python train.py --router_score="softmax" --normalize_top_k=true --shared_expert_gate=true --init_std_router=0.0108 --lr_router=0.0011 --learning_rate=0.00478 --beta2=0.95
Below are experts of layer 2 (counted from 0) of a mixture-of-experts language model. Rows are named router (the router's row for the expert), gate (a neuron's input weights, with its number), up (a neuron's input weights, with its number), down (a neuron's output weights, with its number) and show model dimensions 0-127. Each number is 128 + 32 x the weight over its row's rms, rounded and kept within 0 to 255. Numbers have three digits each.
After each expert's rows: a language model's description of what the expert responds to; "gets" lists some tokens that make up at least twice as much of what it gets as of all text. This comes from a sample of Wikipedia text that the model never trained on. Tokens count by the router's weight.

# expert 11
router:068074079159123106129162085176133189105163093167175092149122108179093137122194122123152161116135148130064134156097126186156096128129152111081099143094106164160111119108133131174159130114118137153107077109136107083149129146198120135128150115148117204104146088148150164153080089051089126131059117130105137120167060064165128129108144145159130107103151108084100139163152119098085071127104
gate0:163048092079094098150138132108108104095131112136162061097092108084107080140156138097123205125063079147154191180069106116110102132098146171131172163125149158153088129060089039152132146144128128178118096158134163076139128082158134118104140148146157140139109125142103120114118130100148139163152119155139089086136133102108107156097107171118157146143099128112020110136115183172111121122138
up0:130077105113138154142151077127131203151093069177125112168162136087111122140170124157111149120120075165157193127106114169121079122123148131065142140092126140108120133084120159135091149122230148171093094126139131122127142113083100133104163107106161145136118117159102168165135160173115154180152160120137137132195111118138147133132118153114185082172134209151067208170153161105090187134149
down0:107103139123203190103101134138148139101075172139131170109151083174157118117064134154167118129153146121174093125123091118124102125161060069084092132107133154134106124108122169122123074079089152200103146111082128101088079142121126092059124062103122134103168136070110066130139085113161092091068113132120185121141137152115164107164136106077139161120168089109183128115122069106152152141120
Description: Past participle endings. Verb-ending pieces -ed, -ing and -ated completing a split verb stem, such as restricted, passed, competed, having.
gets: "ed", "ing", "ated", "ted", "es", "ased"

# expert 40
router:149104123093169128106123143078118062126156161139129058173086133122167128058112135164128088166109096145165103157135132148136137120175120187091095156105141118101127109142095070084155159142095101133098123138121154088113097153207175102162129117124128137156202089174131082149171168143153060117160133174106135110094132099096111088122099153190169171075108127090105078122103111155173092177164
gate0:135154161112151139166153113089158080111134135068164146172146154147108098112134187112165116149079122178133059150135167094138110140163100155082081112132125105149124108168120157096150170093097077126110141124158133125170145109184157185150097133089096126123167130208065087085111134093180098098171135104105106107082157095126116105120119135110161214048161094120110078102142120150148098186106
up0:151118178132135156137145121084116090129108071150105105151157155104125128115150105101127158095110094113126122083214117155104107104110134118081131119102094133086134118172103084139118216094122120139056117128127141082128165167161171141150061060157145115073042086227109151124098116129132146133122075104101135160131166142184122124180139148099124131164136130158092145062113078137081142156146
down0:139160111126124133147128119083174147091087151101088149111146101092107142108149114161155076157060130093118088120188108163083161141101104136113075138088177119118109107149082119077088148143159173132109175055131123105127119194128163024124140105139103131087137110111142099110130136111174140071148155137177104106126129135121096073118127125128113102064093168042109123180144078060145138139167
Description: Second pieces after S/C. Word-internal pieces after an opening consonant, chiefly S-ir in titled names, also s-old, s-u-ffered, s-ame, s-ec-ond.
gets: "im", "ir", "al", "od", "ur", "ad"

# expert 61
router:169120088116124109176180129133103114100151125079178067056078141115127142174128112077132113121163140124172132126131185118146151125167148108137108028172174137122133136150140153114112113165116185179156069100090125161109071069191118103169142156158137076139129157162099133162142085139169101090124092163196150113158128128062153124139116143129069133138153119077169133143119176108117116166105
gate0:109133086133146149159118133120120157112170101122157131156125095142093106134175143052137109082142143140163156127120159120156122117113146151160052084154160105154077166052142101124152145145132160102134126117113168176085123190174063151125138183090213085103113063176122108136169131146145124076091103149057110142120143105102152103136135201157151124082183127141120175180111122099170137170099
up0:135207109120055112150142166120113146136069126160102095120146181102150100105158162140164157097197086101126112146110128132145186095170117120119170154176080122149132120162125139096093118126139097158166075115120092096132113098106129106180085155137188105129225116062139149128118088101157144154181102068116134132176107108144106163072124085093091094119064110156094142144164080126159126108146
down0:080127181069121081115082140150105139109123128067090147189068112120199105057172145124098103123126077159122160100169092120136143157090128146063109146152135088115110104078114162169139181062088171161114088131174066141086121131110153155162143131054163138150128141114133156148105126127084142156105147083142136175127108143091175159110106160131113184104161149113142104162091150178102098141111
Description: Word-initial b, g, r. Single-letter word starts b, g, r, T, mostly after pipes in tables, such as gold medal, Basket, bronze, belonged.
gets: " b", " g", " B", " G", " r", " d"

# expert 43
router:106151101103097108076112146140105084150120124082141078114171143136188107114140142180124065115102151125121119130185122123163088127112142206107182077134145112061112121130087082121116147108197132114098106202132106093092124152073109111158138092098110080098102081158122148113205127119181121126081119164117146135135142103127132170114140167117181175180099146074135168109063135102192156128159
gate0:131146079162146131145109172132193124084142109155156071140127165077135106142135157093174069148133124150098091091147126159152131127085170089087161145129082057115127123073031089145096215083147142168098069133099134123123140142096100139125105200120142122065111065106093159088114098100130090142091114116192117127144164101154119186129150135178129154120143126110150140072124135140135103116136
up0:119130167147159176137119097142116115164142135131076175151133150138114142127157134124092177092161135146166156132154138127076066136086063084105109164166092110124141106152119148070118055132137107137165099053139133160157034102097108112100178106144136185162127138141103155174098139110108103130204166143164118068120106154115131115107065147126153073073163099099141067149131143126091150156065
down0:105101126095120158163096144135134067096168127139102163216125166081161117097140126153121129108175131081163151089069127108141154099197138169074130106178047130160106174107101118149104158128110099141084116107170078138138161145127148147094153136086136081123082128134135142106070105078123089096192101181142216149150131161107097133114131124122215165117158148137130105098144166150129154154121
Description: Accented and inner syllables. Accented letters and their byte pieces in French names, such as Jumièges, Chaumière, plus inner syllables like -our, -oun, -ide.
gets: "e", "ir", "re", "ate", "ide", "ad"

# expert 20
router:089111133096155164170100147173098185058095157165145127138136123100103121142127122135075140099154146127142112166161199115124081113123094098157158059116136148171103071088125127081144163110126119153109145137187112150142197137144093157095119109129170164124108101103104123085107146147143085066112087129080043129101139130122148145128135070079164141056131066099089184123150076101112155116080
gate0:102133212163111093131130105099106156099158128128158147129083154081113168204139148117120059154111100135079170088147131152157164101106146127162105147180143154158106090115111147081107125113126159077103157158089092233110110095127147108121088126126172158173114138166110066150104146088071065149117098151145103145169061089135190126083092169167129111132175113138108132155130136107123093105115
up0:103135094167150160082154074110125120146123099136128147135087085141140079171178129116150073165111191108138124139165078154121186114100158118089091188173143139158171074163118178160167137115060149069102144159115131118152111135161092136129114087136106118185135100101128119127146176133121123166156107117139142139097081123124202101184067165138098147082137135127135052135184164072131073142168
down0:117071160135122147169104103088101137119113111131116095100049122138098086141172146174103060117122141163133095156114141108087104063145100096101123122112078167166155068097139165143130198090096092073097123134138110171076111146170062156049111111115137120156163160193125084149157148112181099146131095132098151194132086086102145124134110122127104122145202131136121103118138085128105107189124
Description: Closing punctuation marks. Sentence-final periods, commas, closing quotes and heading-closing == marks, especially quote endings like year" and See also==.
gets: ".", ".\n\n", ",", "\"", "==", "==\n"